From a checkpoint of a small mixture-of-experts model trained on Wikipedia: 21.4M parameters, a softmax router.
Below are experts of layer 7 (counted from 0) of a mixture-of-experts language model. Rows are named router (the router's row for the expert), gate (a neuron's input weights, with its number), up (a neuron's input weights, with its number), down (a neuron's output weights, with its number) and show model dimensions 0-95. Each number is 128 + 32 x the weight over its row's rms, rounded and kept within 0 to 255. Numbers have three digits each.
Before each expert's rows: a language model's description of what the expert responds to; "mostly gets" lists some tokens that are sent to it at least half of the time. This comes from a sample of Wikipedia text that the model never trained on.

# expert 52
It responds to: Standalone space tokens right before numbers in tables, dates and lists after separators like |, ; or month names.
mostly gets: " ", "   ", " refer", " applic"
router:158097154185144180115120109147147162151142123126152123170111171144074199101134099066125119152106128156150145167151121085125111110120139113170148153238146105084133161092139164169113141084137141074173155088126103127103196155146095134111115144020149082112110120164110146127139124102127109097
gate4:121130131154056084134074069168098126149175103197125177112113102147109148117155123079095182106146094144158141140154078092111110138128126135112123128164173110138144108098125110197106113118094113066057155152085049169123129170135076119174137109117169077108144167117165151134150143140185121147
up4:134136108125075148139134114149069164138145145116120102119160074176170057130030089150122118098106182148127127106155133133151040131117100128152077155077105084111173100168110152168148139123119077175170080130111093131102155115131147084136127096104169107114138066124095161121139067108135130170
down4:194109165057198143119166118131153164084156160110127142105134165110129189107116122148133081176117178108109110123100144135139173146119102157151133136155137162139121154143242185074120124115083157100144148126138214138135176133102146150095134100151120129133099175161136073130109138162088148088
gate5:108156131128146086131109107120087152110103084132148100210066136080116137129105093089117091110077083131119143154140175126132155118142168072132161121186145099100113137126152095172138114129174130198060108138170127119139102157116137140112229114127152182145092173134192088171105114125146156082
up5:080112178120104133136082150155139142080094143174153177132124185119170120063130111146102143101107169078115089142108121091083115111106088053109201115161169194110166138146080177082140174186104186143144156151084133103128078132107105131111146118162125157103151126136145119107141115087076155136
down5:157091134118078136123110066128148044164078113123131129195186109167131090181091081147062137102183181120113083128137130183147165165117115169129132127122142183174157139155111126130125061130096119140131135122082096189107103138072148107122159100163120148112100133099139173169148090161111119155
gate6:142131040087103128136158077099196109114108186141089155129137156156128176120051117146151168138147102098103126181116140153109194146123092105140154129106128120143138176132194192105127126145099177104107121126124175134072169097118124083116120173110107146145131146211118101165116134181081135144
up6:131089162158150139145106137124111161152124158113143086128156172081135126053124071071165216184108069106084086142135152149139141109099163166063116119182120147114176118128107140128104073115079118097110124128148121165170119142138181128077108116096112124125158138148163155162061078108129077103
down6:117090118142169118173126141156099090080110133138043098164108140080120157078144177133095114100144095170150083111091131129133144102114171133196112139137118155128086132162142139085097135096158145048123141164138136077105124065151121189102165104153133049104133154086123167130111182101177163151
gate7:088139156136159163108124118064111138104094135109112028141099119128112085131104133141155132153075143149042149146148153095125133107164140124093167140158145182139167179106117116171155138107177196139132189116149109097211157129111165128134081149126146155132125122110103040124122131154079125173
up7:071179146118143099106132161189119093143105150130086162130149149106097103117165113114143160132101043130126143154121098155098119136106192126158101195092138120112153095183131148125154149118161107061174104099117087115035168099126138145143109112042183105076106145182126118110101102124141137145
down7:096133138123112056090131058108146136129122132125138113139097068135178146112064132109099168119119131142160186186141093115187174060104130128085145149131114137154114155103138127123128133148080166184099151093085179135170102181056107102100146138151150137168136076106186079161142076137104137124
gate8:163090162169148098102140062152156153148166133146136095138149083080134102163169073108157114098163113157104105152163153062137097142134145188143099205143114131127155126142159166071155100133159119172102122107119122157091147155143126149149150147105107103055164058162194102163102127085164169097
up8:122131141092130111110158152127149045102086131169081144119082133149124100099148129139160109148128101103187145126083154136116111129093204103160127133106076128105107116142094105153184086106130166159145085133155129115101102129122117143137077114148100199134041104086044165133139076162103087190
down8:104153110204174119154119132179127216164146149119150109091189149159101090156152092156097103061124156162118076109174151116105146131178111172146153107094179110114150119053171110097143186147198159144109166132101134164111101157152119133104144143120136104129099130108157144141096079078111159122
gate9:208179110189111106110138134091099148155130113127089140102132167104159106160144148138108125144116055136120118114107136092087166122097103075127145177105139120121086205115122162112111160148106121117195120153125191100096118049138106172129113092153098167170105147142153145113172155129169136033
up9:106090148141104115136125161144150091107089056153112090170147148167125119132115117091135102094182199093113160098170158137115066162103141193097143101101167089133105126099088105123092099089188115129066112067137090144150115146189109104094156148151179072088109164147105095148089096118103147146
down9:095109112169118144133066186143177119199116081155095162102111131140127111190107172124136125130104097147139198060071178111104164082164100123165172131159113100114097126138134127106140145147168117093140167100106115138141107154129109171089139148171135129084192120075090111108145096069128179071
gate10:117092067127102161146112153088143124137119107162157172167124104161123082123121121123104136145255030093141115130103101116135108096173144152141186126070110129146133117067107114139100104106163087118131116168117119079198108088122125156081146100163156133127079146099129168106085126135149098114
up10:154106098099145126117090144126155109158124126098126159124167135131154184076150165118162154166142061146165112185122135113144108123147178120055151142116132092124030096128128113169111157097064094122171091183124116198151163118118140151084133158176123114204076138098067133114155107153142138116
down10:149157098148051063160119127085107119152135141107141098114115126130071053139128111114137114114196157130138128123107203120108129083159135126108163102046091163102162155130056135115138090196187121149140104146098140093141108063133120112141164140106151153083119138084155142194141114113080146115
gate11:110098139108123159140120119123125133144075176108130144209114165131119123146077079067101192181094134145118121097112128137147131097085180105112141186132091102096118153050135116101100144086128070083093075162167121112143116129088149160150091120151191129122187156113087137060092151152169124140
up11:152155121119111189165113152113117113105143155104109141086114139164109089202163125077083155168149140073083117079118096102150124194131143149145222121112161135115180130136140115101123129128151177141089146143085148197072193066157113175097102104110151116108164165140090087098136165126124126120
down11:106141119114119128107087172122042176141091195106142100143137098060116117126168153146101178186109080216133096137133115128116097100153103108119151126086102155090154153077138160125170204144164130125094179130095050093135115148131155135104113152117148134177121107116120090058135126130144103146
gate12:142138169082162132145162151149084127105153135126078117080106169097083117112128081137116138125104124087121060080174093219160102167195154151166135079175147131081180142130159110159143111156124112121122145174051126141114174123117099094137108114074066108153091117154164133159169128120127118162
up12:171103134166087163148132141165133122085101114110081149146190167082108166123097110097151145196134142159142126203138123152165179110130168091091170164176133106054150100186138098160109141126166157097173118155063169091109138187122099096116170153150144100114112146160151162117147126166124114078
down12:101165107073176109129125102106100137153138198096214101092102119099097085080156103185166093059119145043135096088124126139096128154132076133156120115094085150180111137131151100132098108177090131125115077160163145127126128153131165134133115131099109103115139074080110145133132153124162104208
gate13:127154124134158139062196142131137070116154113126105120123141123094185163138155141108090138074127145075192075143097083175120104102121121099116116111111140140178126138161107106118107166042178120103179141203105092157095103116129164139109091140102178128177116137209172092116152119124131101167
up13:118109156175100110112114115102094144116126127157161076089093125084168129098089113164168128130137108127159146065096159121128136077166138067155048086157144144134099125117128174121172100016112100111189147123164084171178120169165162167091167113097098124134112125180088117130142114114155144138
down13:177135169126094104189084109097118110162092122128091114162130133082153116125163107131176097135158147107130117141108092107123185160067154190041135159146150126135160111148072158164157117134078133148101075132144171126151090047129109068079172106145097102098122124099152146075110079149101112118
gate14:104086069099151076156170131094153118160139122077150180143080155138160167141135124088202048126088153161190118162120125085152131135161157138116157108195112145119128181111129064130106066124101141105121075137150089087082113132091115089156128127096099121116153156163136144077162102129087159124
up14:148191152184127127107120126183153102128136140120144082082157070168121133114099094075122171066168164122100118084136132222136120116089152132104129176146117117162135133078111074096147161143149086143184070110111068160113132141125141134113129115142159157117102150091196138106129194071124124163
down14:183085148083142141155128116155078122114126171101135175134112152121170134122050142144130121134149151210174092189107125116136126098180160119121135110152129076187155156114146110114096119064146148122171133161102108164160113159075189120188177146076094107090110154172170119145090137107123179120
gate15:211128147079148137101050103148099148134152117216144125123162087091107149080124115139155114096167122106135168106165081061142071130114081109122104183146086178093149106125144169146126083124176152104164139142104152092134160155156081077120151116170128083148133110142111121121187111167154137097
up15:099122070133125089123117099088134102140062116073120122171101184111132130183096162171147132100139111128160098076199127128075157088108115146086098134163039144143134121153067151153084118104155170126159159097130125120119078099119148091171172099203095161112121147164133139153141138192144118127
down15:172084142115085154141140161151145108153127096187126136153133086164089154115153152189108093157093117152105182114140143103161071130152139128166131141113081093122177147070156188060118118162090112136161140134110114135154181201141087170103138189096094087134158103117071108084102151136121188105
gate16:123142157136049121187132152131087097162102157144120149134110207121136175135076105161136186145113141152105053128142129105120121086108164148123131179157143108105102167106092146128140124085141140109100111085141090158157142139097144025146114128117150171112142163092113125109185062130129190064
up16:153165100169098150074124144164102178118141164122095147106161166172107120143115090087159098175113183126081094132156104098191142117157095144151111107180151109113082122146124107115160181133143145113163193156131197094188063084118132054122120101126127163152139162114169199101125138112126140161
down16:162143119100140165076146110140135158073135134116132114089181089077114102097076146117138145124114146126180196083140105095096089143104135149141098189083075098087164139140156113141080138155091164116103145075116179110146116133105105156074134182201120119165100134162082108124087152174132063089
gate17:114109133139194159151137099076057186138091151123116144058143156113147127087129096065125109127189143110197113144084148120116089135130189153102135126160155124089085089159109196135123049113121089090119121114146108099150134195157081125125139122159114157106156113121116162116096191128084158119
up17:090119136080155126118163124129085182143127193145104138134136127110100148165130184094165108145132103099189145130111159100139087124100161208156128143160151110144113183120121175161164111048162111125132168150201182101105146180162162187161198117123127152129156122097082141130156148079140108103
down17:114151128152074118172085188099185147134123173093160091167158173142129129190125121189123164089104113125093166128173134180120122113170066118148103134112117212102204150152158103054144159136131114136171157133103127153103089151124132155149124137158109149156114146159123096050094112136146105166
gate18:139133139122117150125130148081180105104068143125121141148122123067149068128098094130093140110143147131138095131073095138151137103133152107150224143166162125112056101115182095073092135106136136127178171105159137087135204080158142126087134073091146164157129123102118193084155159117072130092
up18:140135060123140095139131108118131195101169111130134131148138098066142109075075155148111141150128152188083110197130103036204126111117104144096145130120115075139084116138087068079096176157107117123168151115119170077119162102142185127175140148103121088109122119127137161085112185131116147120
down18:124135112100168144125098109161124202132114127174098098128081157117136144116147110162130124179136130117093070068123120091069098173132096131120112085141142155106112142133194155087084150169066197080117118154145118104134152140121181160159194080090103147194138107068150114150125172082160141101

# expert 19
It responds to: Bare space tokens just before a number (dates, years, ordinals, prices), plus approximately, almost, $ and £ preceding figures.
mostly gets: " ", "   ", " approximately", " $", " £", " late"
router:172129214136147158117115117158144122129127105113144145163122187136069173069139108138129134184066135173157169196145128089129129138122131096149146143198125098079126151118140160220120169094136167083164154092117138136063176137153107152100119127070152094080086123148102153129132119119103109103
gate4:168130135156082107130154137141097131182082171149089081130166180159124109142162119099136118124155122167117087043168149158176117179164164093161124117121138113141061125101124104177126182097118155077154113136101148160140154107159110095139143113170170150206072145119111190158135090158145166174
up4:137139122161128165076160111194114149102107158157117131108152160099134158144152147135111095171160145120173131057078160194197128153170165053092092114152107099108115114126110109161172095162064162117130173077125141072086150115129118157121140125108178171154124096137150168165151091175161140159
down4:116090084141146108102137095096115140116163115135187133123107119147098156134173099109124080151129134149110071141137095136110144187124112186100106134157126100152091105134126166188137107130115116147081110120147128149241105167199133123127199083118131146160112155201158120156150115184185058112
gate5:177065126080126222199098113110224135103167128085096109083138093192136120144102142157111127204141054097101172146115131164133112111161104120154121161119118149136091148159106130172144160112105123140160098148152107092070156101153115119147145165120139122107127180141139154146135114150118135076
up5:107183161083081127089151129166100144135096108137053118125153201121111108140109105190087155125164150085117061129139116086116091084061167097127141134110116192097162175117146146063137114182127139143143194146074193142155116094135144095105102123126136130158137116135103114136111095153157086086
down5:138155112112139240130167094128106166104115173142166154146135175126141140109113124141094131157157113072164120165167143060110104164103103146154133132088080154139164123137167107106180053169143174129148123167163129055145097091126143140075112128121082107115099173175110112180153072107138120123
gate6:073153175112105145090140121098181120129067105075160168125149184193115111168119167166167163148107115159151132187110133168134181059096135105142081144123087106172093175100109119108154098138099165099138192151115153125124158101115108183109118128100151100116110149138101109080083075104082161104
up6:144116132125166109149153141142124134116157168119181080169097082122169133090159071097142108080170193141152102079120135091114089108094128157142135095173147151117121103199121092125082137081165079122139116129144127167132143163148110058117130124139066174147172191101158094160173143097147139209
down6:074139159057139155140154174123109101169100132149170188134139109143108153162154138072158158147127141125105085141111151059101095145072125129143088149110117151181058154108137103128175138108075120149174146070140125107099073054136118134076106116148098137167079126116180098142081159147115097092
gate7:152125164105099177184143071094121148132095133145219187073101133145119151158153177066190125188143095180154119163111099129124114129160140116151109175154125138187159174087177113134078167162111126114120073132170116100131175154100128125087143144135086127114119129163183140127126177126112160102
up7:118121146173083088130093151109143120177131186134125048099136137102099185110173143141174093092121124193097164109091065098119161179129161167143133153168166127173149138141127124134155084106148166090176080104175070147146139132126088138157179075134099144164152154131137107165102141100111093068
down7:174164085079122117151185167136069127122119103112119116137125110110143111070160124134089141127112108120120158163159108087132099117099129121155093134176075209136137008115098110114159079061179111150120120144098162128134114117156144133119096141178177150091153143128113132131175092103115053161
gate8:092132147139115127083116104083221178162138126101068096154064154102096147120134128138178158190117179134139095107165141148125085127149147101110167112127117118123179167095072097084101116168149098175076151108116133131115165118140153156116130136131180105113173044162101088121132163139187104154
up8:082119074137146143177106157095115152129161104143202141067125170138114102087093093212122149110116158199100141115155087118133142085144148131060080107188122129153112144126145137131113120155163128159121098115044154123114147140184123105164135171075110077178104115151113141104175164144148166111
down8:127117159194143078080128032103103116090125186153158081109128124149147173180128137031109114131164143069156111131174164098169102167118120146141147152141152165154100081195137106148139111123149109087146170094170151173135114163090131123140193096136133106143109119171147111146104107145108155124
gate9:147116144096127127152080139103154052139102077113141174158092134167123141121119126130118164077152149178132105129145116192124111140107171103131135102126112130112212125190175116190127085151172076107172146132156115076068073163183064118109106084119129113095107118172119122087109185127134103096
up9:146152102183120150090080130124177120110129166123088127144129163143069128056111102139133129145143109150164148181141072049146177114128130125106162101117125092149162156127172131146093070099109131101175219109195130134164079144123152154142126074187206117140134143109116153126081119145104103114
down9:112173115077102073157190094168149182136119115138115109141127108105110165124139138117140165131109074143127108096090109142113088163123116099160107104137062088141054118111141112139151164101053076114051094105090133158119180146091093121129060171108137160118156130141105076109121141144213128147
gate10:192122133117174119076163158168175107108197080193123104064127096173145185140128103125125121116195154150174163140104119155163212145134127165109117115082140137104109166126111098151147153184119079178097132097088126172122158152140113151176135135117133142156143170094155084126094167099099122116
up10:141122057135117118109121111164098121127137185193122139075137195185134110169118146129171138102097061154135095125112133194136126117140150092084102118103179106070116112166125141106127111149162111123058127123076097146143131161133103081083136160109135077129133059130077097140161058070111105132
down10:096119135137113092121120120186111188115137108111159069161119126173141180100126155081173100100103139114102157167171111091163091150177117114097142152202143125061141126106183147095123114103182105139163168086112125108178121139131122102146148113138090177150169191196107056092090131129162130111
gate11:151164168119153169136095141115140115205097136103083166171155087147128111116127138066115182112104087142144083134128173135089146120126161141088199163157144119083158156148184107157125154130157144145088179146126202114122138129079080165110066137160155167165077104100127122106154134154060166146
up11:125175151134130135113087127190164096168152124163111155155114084120193138138067105057174111118089124131151114179130191148172129115158072098109146156142139079180140142139161126110130142139204112089145182106166179173124091059129134151171156096099087129075137113115098129125132132164172154116
down11:075151173130129152160163088158148177122145143095172149088131034142088143167043104163153162138176121177174152094100101132082161149146110169148139137094083109135105143146107130167182056074118073157160151136109180120150158095142090149127119144153100080123153094126122127142141146125149158107
gate12:183127170160162106128170115135115090109176170128200101130091147086068103153082090148111139196088126108056157104174140140168167134149119167155149184115102139147140102095129096071137091175101129151128164129080084150133140092104143148096080060131121128140118105161125128166103120090190143119
up12:111144143080050136056112173095147128110096078155108149145133142144117192170101149128107079143097113135100089120132099196148068160101165105113193106132153096119040117147100103141144113120144111135118137099100187107144205147156077151120159144174110133128065183158133130109157135132132112135
down12:166088148152143072188167075133085109187138146149186116071132107124118060066146083138112086110093105104109106073128159140125203174146111130165072117107072156112154139123149170108129139173147141122105091149097057099121146156140144155148081088104125104130180101135102126172111131102107146134
gate13:096187181150090148136172149152105099130133084085078179120129083112098163168111124165128168096131103167133083114156134108110150186168129131125141189160182129147113095089095148179160066127128171135206144070124121124092204106146139172099150167154189131095121131135117099149154125144157106130
up13:136121177101082182071093147111136142137128131133182112209145167135133130138172160113141151100118166085181119180186138153145122125177130125098142073089170132135149180144103075086115105125079114121076158132159140129147139092097133116158150097088176138129167167102142210124170156106098082081
down13:061119104092086066190089119165123111150140105114086105152121116116083132145142172157152104207101111089141161030127195162197160088141137107091140133108113126111106124068128079143103164130151136112134102113120132148132105126125136137100137080120105095095118133109090138083096129112192125202
gate14:115119153103164094028135094075111097113111128098147127059106102173127149061141175194172105090108138137123145174135121172123137157122106063111120166147137167158109096084108128125167071127211117072128163078098161135110140137128109120096157098117137122136133127092130185134184124148163146141
up14:167126082154076090209123172139127136155129112110149176147114084189107179147102106107102125113126136125120120108136089144134110143159141180100151121108101123123098126110152113081062074138065103187143117086108082090190081071129081150148113134141114122101097192187133075133151179100129103129
down14:086089148202142116078129129115196117117099150168182108126171104120176058101110097146138155138129107141163081131109145141117131129134080119158154204142126093122153122155109143121123105145179115106128114115113135171166173163123076204149123202099187168138119154158149133131057085089136133163
gate15:147153144155130167163189098121104163140113155157115121105131162165149144106138129126102065111161130082131120152132154145107153191140123114125106180092116120063139149211143095077076125042159203146142149140133113147152074163164141184161068108131127041094108108097122124128106146144097134116
up15:102097147126111142149121118106116074110129200070123116135143104116121067141133105179112160115167059089110225178151145133147089142132149100128142083120141090117128127150124172120146104139105165134183118153173142117137178170122169115121074172086154164195178062096100154150164164134124164126
down15:141138157101115104133117166123154119152110116105126100107137053076105171150158126105111170182208086142117135156102147104123103070147174119105152090145138129175118159098158182188180104139100094175124107119141074094149138095161108141115138162112140174160165094176091156116204146116150076190
gate16:132150194081170151156048107183170160129118154122132131154111162089082113127082043164143134140128137090121108176112107145162133147154151129157154192125119123164089082178127195160109085083107165143082150103135159134139133136155106157073158136104066101178119100111120152151110168097093113126
up16:148079056151139144153138114184146174096095110171158098120072087110138132117136130148101141125157106149102142188112128129151068211072116088198154129109139080105129132082131168070123129184164125130089091114105112128138159106098133107148161099101111152145121067178118131062105062113125132141
down16:081105145076161180137073093148138140096120120102110137142155125102101104114139088139152084143080144089119063108085101148098143119150081133102113129135135095154094064201162154166117132056072192134141089158127105198185155199160134123154141153135129146159100153161138167170134164118130109144
gate17:128133230159114114127128103134110132095170128107186116177118130101098094138133110163105117081117151159137142092145143064186133136082106090137110096112177128180114145077084129139187094157158167096121112136149138188147074123110137166144190104050085091103112112094120089115125127131128081073
up17:144147125226098108193100123143121073160149097115128115159173123086141064132160071128121135137151110103117144199102112078119067151108129083122116128137161104098129170092150139100166074081133142127111116086158160154151093146151076122121119141137163088160204148162152209113101107117128157119
down17:121135108099166153089061082113122214116159152071180146129122125127126124120118137153154148113073124107104104092121145147099188196117081130145138146167148197186087150147155091143099160206071119104161095144160128096139153112098151117090132088100114145126090141126107051142121166124168101123
gate18:129079194165063159120094179120092147110108148104105112147142133122094112147123148095172153218102112118117144141126119103164088121120160116189113146058176141137094116188107121124114136092129135135162178084140115098136157082164078085136131200124135121160139170153094181128147168149083064128
up18:166117134136058131152120160166092136132131127095101122154140152107139071184091173046121149162140110110059115084082083120167128136076111150118135125108159124155109088066067061143102159133134062097066135083085138110131136096142124126099145146123155118145133083089094172146119192138155113151
down18:177143178144038138113120138167100075114149190100174138095126155068166162123182195120123166190108126128105152075127170145099143162127143123118138160129144146139126120071101138120131176151146119150106137069087075130107072145115152122142169175158108101165124154152098099074108114133105084076

# expert 2
It responds to: Hyphens inside compound words and model names, plus "of" after nouns and spaces in table cells, e.g. mail-order, DC-10, Secretary of.
mostly gets: "-c", "-l", "-s", " of", "-b", "-d"
router:142071142151135161125212123189122150109117063104127144136130137151111189068155133071151115163093146127153169196129110099117127104106123102127136145166129076101135134067145129173107156090151160092158125061096112108091181123137118123061098155115145076060082128127078128136140168105132098116
gate0:090122103116181148114084073192182117215118106130112144157120127152117130144123129113110130125154150111124128174071139124174153158091117149098168165137141153158101152128155087153085122082128162101076144131095158158148137114111097158134088073138115132056184132111250112095121165119097123131
up0:127131103130132143101100094131129081143096104130136200080129129113109177070130119179113135088156148096132199139102115117071082157168116106137127133178100133184160125102170105168179106127157104102098128113139137060140127128090127106135112113134218121056153156104157119093107183118155041121
down0:104139144118091094201155110150105151132181128091142125111083132094126150120153115154186120144139126149122118131109124159057154136152112082142095074101123135114122167078104065081169138240112164131128087121127135122054152129119132119122119142104091110109032102137105128194126097145112084165
gate1:117076122119114128085149132114102136128122091049087109094196114050129152140080164142155108117116126161134113126127159131126099097109148121082073202120135118106123181123081153145155151111126146066131174120154108121125138103062177112082120157084152128137078148114065152135061138063126087092
up1:136149157115106145101151152110162123088166077151095138116026106056100134165088115113124175089088159138106077074141142139159103107178146105132060153156103129111084134095143126209159157146093128072074096074139115171145082117142074157125103106135146112150134115109106169101138113113145118156
down1:098109105122136108150161167094139130097158151085195065114107161159179114134149063153131152164080089109114161138126127116135062122149125168116089153205114134136107109113098098138099165184115073137137159103110086139127156098135082096144179141202125137160186147145101055134142159102178099142
gate2:117143139105103202144109152162163089164181141149141159184104162128098118140147149135114124110118111183152111144153123097157164079122020104169123089110143104135103146081076090158085079140119093080133130174159195060109192110140131078143129141125119139146104124102142164134164153085174112126
up2:173165148136125121078114117162133069129148115113093142126116152112118150115086135199066096174109140128128084104126111131159178115167115111171167122160073165117097117140198106167083209168167140085132118115091157085117084121155121179081151114126081134120129169098117101113061147162128139194
down2:096124141084113077132152091101139149131134161120109096099200148103123100131219130095196143098145040152099098164133127119153109125173138135122087093089151064081139144129080143143155110088135097170091165152176118143134178115100087118158085154163179150128142142081112151109138101074164163121
gate3:129188092173096080085108094170114126133153091105162095110159142035163099086151123096134145140115120185137133089143116152108138138120136134072150151137113077147149129178136116112130169150079115152159149098147086103154141112111080111046095128119169068101049190171119143167112144140155100128
up3:134144098137152131102115127132083098114135104145140147098120145129123139089107161036126148087095150139090142145121105135234160182122102122064114117147123084135111103092162127146096120175091154107143156077114003098136108155114162169089164147159086148124139128140114134144151145112202089135
down3:135124148069105123159119150154160150158169188120198165157146121157122094097086126118094088135094146128134154130102137133108135189118124168114185139138109116122152117130188165148156110130123149099107134170209137077184176113143143171111102069052059139166118130153061138144178152117175138127
gate4:126164145119201145062159128159140103129074176076104149105106148087082116130135112168148111117137147077071189178120113092148187128104140193108122148132180117171161111143155088109122217099055149091146102128128141117145173114116147114120131124170085100159092137179100106128130172143145121105
up4:142167127133123130131089121132120131172156118139148083133168166133137134083100148113135165142125146138193067104125123111150132136154150000129088170117101059128104156102099126155092111164150115194101158085136077117147085065117108127157136107197161151121138117130038136145102123129091103097
down4:157086162113113132100143149099091132120073164131137175156155142082163108156142101113144132084059089137088161114086177076163154109141074157104173135159121090096097158180142140106180141080153140100156132115119123150132160115159094185124081120121111107082185185155201088172173162141134140153
gate5:100184183059120185087138140114122080085150068109132172131138152175133120105100117142149121161153191083164072151141150126126163172110076174153183111136109137098152124092131126125081100118142147123112115113078147135141148147147140142150115138174182132122156189136109100097084113238104151119
up5:113151111159134089124133102129112126108164108132129116080108180143166106094162135072169181149069137135190195124132111152140179133163065146192151131142159151189133153121117118176106193094118152161121137089154095153149054146132154139108134188105152114070107122108079083145103131087168133174
down5:174130073115107160122103099120180086145146105049123073139143139064135122143139152164122124138179118156112121146149113116170114130149156168151071138116175138083096095132148173163220046161134146082142125133107185156126147098109152083131114054125153090123151142127105088117155129103161080156
gate6:167126148118098134187100130090151100136093158103181151163184164102106121126145104136109130154137061049166150099101120125093088136105071110111102137171146107208110127140172165122095170102131139068133146141081140037159125148149090188165123160163088117144152123123141153135159164164096097142
up6:105128148132051182086062077107121141096169112155087096102132065097108122157074146099116056117142161155108136114144191115112129098169151167132151119095107154170133103129123166141119116109136131106215122097115128170122099093115079169136094194116136149115165170070079121081113134106143149111
down6:148083088124128159138049175133110130128090139089142168156122184127083146193107139096133094108137115133187102117102108207148162110092119101136150100148135088147109087172122082110145166143144124052104133111135142082117097159126118134098149084176149083128193155184149152198115098083121158144
gate7:127107116123112117182178104124115167106122095139126168116104123122110113160121168075121146118128155122148144125136142146191071110117088117141038101119208091073101163148102081107051132144167131159080134091136113097068147110062143083134068146112139152108176151190137120088127104075115116128
up7:154137104176165174062139108095130129124130130080176126142139114138086115168066117133150136117181144137122077070191100122138087173163060118130114114163140121143144096120140128115124141142148080094136162124104238139111145132131150165100140140174132115190214102126074130133104150185100135119
down7:119165163159139141104172156173131129176124131119113078177133076136126121089095119161123121108099135118114143164149132109070141135126138126139174072102122030123127180146194160151101107121135146146110105108194094120061156078199106149142114134130065135110126171155109209103103121124127160185
gate8:116098124112171149150085125122111087095071119168022160133092157064143178129152137109135100130084187115090141191121138147099118102162103061151112136179116129107117132163129136153121123112174156125175079124096090145146144109131184171097141108164111107122112109141137090040136187147164149137
up8:110134107153185153152100127106097105117162130100170198142120108156119131216040142183132117158130138114110141167113094137130156101110053172118180168136151117102110150141174104146121091137141020125091100154090119132147148141106078164117092169126137123091109078147157155114170087119136128096
down8:110113150196121070116122086143159149191147148138090116088143128121124115127104082136086141094144119173127083078180137145135109190114135129122104150095162109121152123134106135131173163163131214162149114146132188188177140128041156135169155166143058161173117121067121077112107127107115130129
gate9:089145174104121207148144113091112159143160142110122106158165126097130126152142194136152068134160178208111079157085135074092120121096189136155158112139112118174110151084114133147090125133114081167169138086113101161134152147174142136116177119200060075114113164175127115120122143156093114156
up9:145124153120126188137154124067147206139174108123093137149114127123134169107130133103173118193088134108144108144140103065122117051131121111064133083161121143151090157109148107165105163101127101136149105092065088094145152126109121037117138141142142110095156106127104129134059082165124194186
down9:172128118125124154098094160079092137145095165139142134080173122175114140132075118072126139144120117133093161175127150128167186115119144122163113105097133183137167110154165062142145111148147125174092088084090121104112098181171171199096155175166058148071164147128082122125161129187151162132
gate10:129117097112155096164177112122060165138095136162155114135150153094113174168111132071161072160111125141099197136163106131130164110159035144133132172131146105102126100089074171176137165179093127106156109098125184112134152148141145108116121095164190144169094132151156162146131152097136133040
up10:142080115170126130124175075086133068080119113194143174117146146161141160141112128104164144127090074136167110145072083191112106102138155140126155190176082103107172159100121092137108091146136133122127111124185205151078146095112083152128162134142158132143125178139150163115109217158120110121
down10:033132181086150125108109149146192104171119110177145129105134110116109086109122119114126118156163108079103136133136114156162123101141151129140127143097060151088114087135086128136082117122131165149160194075082121126113177159126163137153106127071097116098111112088105161116041118070114203087
gate11:135128141166195181167107144087068136169103094129153122123147126131148125146134129135141089175112092155073159116108066117108216109111131103176106138118113135103103105068164167134211136114118055162198124134109104184112105057138125128142109157198102121172125100134130151093121146124123141139
up11:096138099123110072147124155102131161165160110126153113095081108175111130124078096118117124187158144116111139110136141165117105138132109142186083114202147063098159173145144179140137132122115177125132082079103145192107124108136076112145177123179143157083085150100108136096086110087112056211
down11:103207148086173177118099164077139133164095113106121066108156109121128110135166123147128141095088058113148120091150111121126132110183101138103191144114150167145085142110140050179140120109114096142190144179112111100141194131166154140192145108126176163153144101158096155133106151088168176116
gate12:130169107087100094130153112108112117131155090097161090128141101136139136163134118174120137108072146127195119077124164140107132131129105167129077087155145084092168142117116213142120094109170142103159074112144126143096143104105106070094107102105199117159103141006089152146139164104095151172
up12:145154100125102188119149127127162112154144127118129105119083135123081125115103143103088127130164175209095109134135111221121139153119123108141119122121126166141117198116103128185144116217067059119120112088107134127137084139106115178153125184112197148085087137118139049105172150119144114101
down12:184149124076122056158150131138139118121178144113184080124141117108183161105117094118172082117170111172127177155132099088138128115201081166172166101109052157116117117177104147142126111159131127103133097180118167129146159143172155095130174129137119155140095130143064184108098072115153101171
gate13:157128145102126128203121132154149129150142115110118141080193128101063183125062112080128098162090118101111075120147119124152145086120127175162102124150105166084147148067131151110053140071184152129125161129150129132187156057148104151088092153121099119132120135112073192096145132130151117186
up13:135084170101146076170139096097082132143108100114147138226128171124089140129133107137128137090176078094177129110131092160177150119122102125079136130148170122103184093113184154188114121165137140130123137210137174119160066101134099138133054088134130105164111148162128101087164159154094124104
down13:070183066129150144109146155160124167129068117159095113118158111216185133115126140152131153162145126147132165172153126103176070119172146098131109113089114082050102151129156129140128165152132114173134140112100148200148161118101128126203147103099144164140154128063153113123083132190134099110
gate14:151173131146121170197121174168112133113133096079082139152104120115148180067131135174112188126104163175139158170142142137130177108130137066156132150176148116085091090116172148131083135090162196113127154112146147092132132134119140154039130089148069121116063152160097163080118141126110163143
up14:121123158081144175065121109116146145155072123164197151212116162143151139154116111119126128139130094145122017086151111134128141143167177100124104107061083147152128110134130165153184131151099132193120120182160144168132095107126140142111145119142199123137155120116120057126139116103086179130
down14:111147108176135183085154101147164061095182103121096172099060130146099114044113169115137127153162126138121121141109214186090132120094090162102070126154099111159139116102117152074133117138121134096144203142130152153143126132096100144120145116103096113143077168182112121105154143121070082094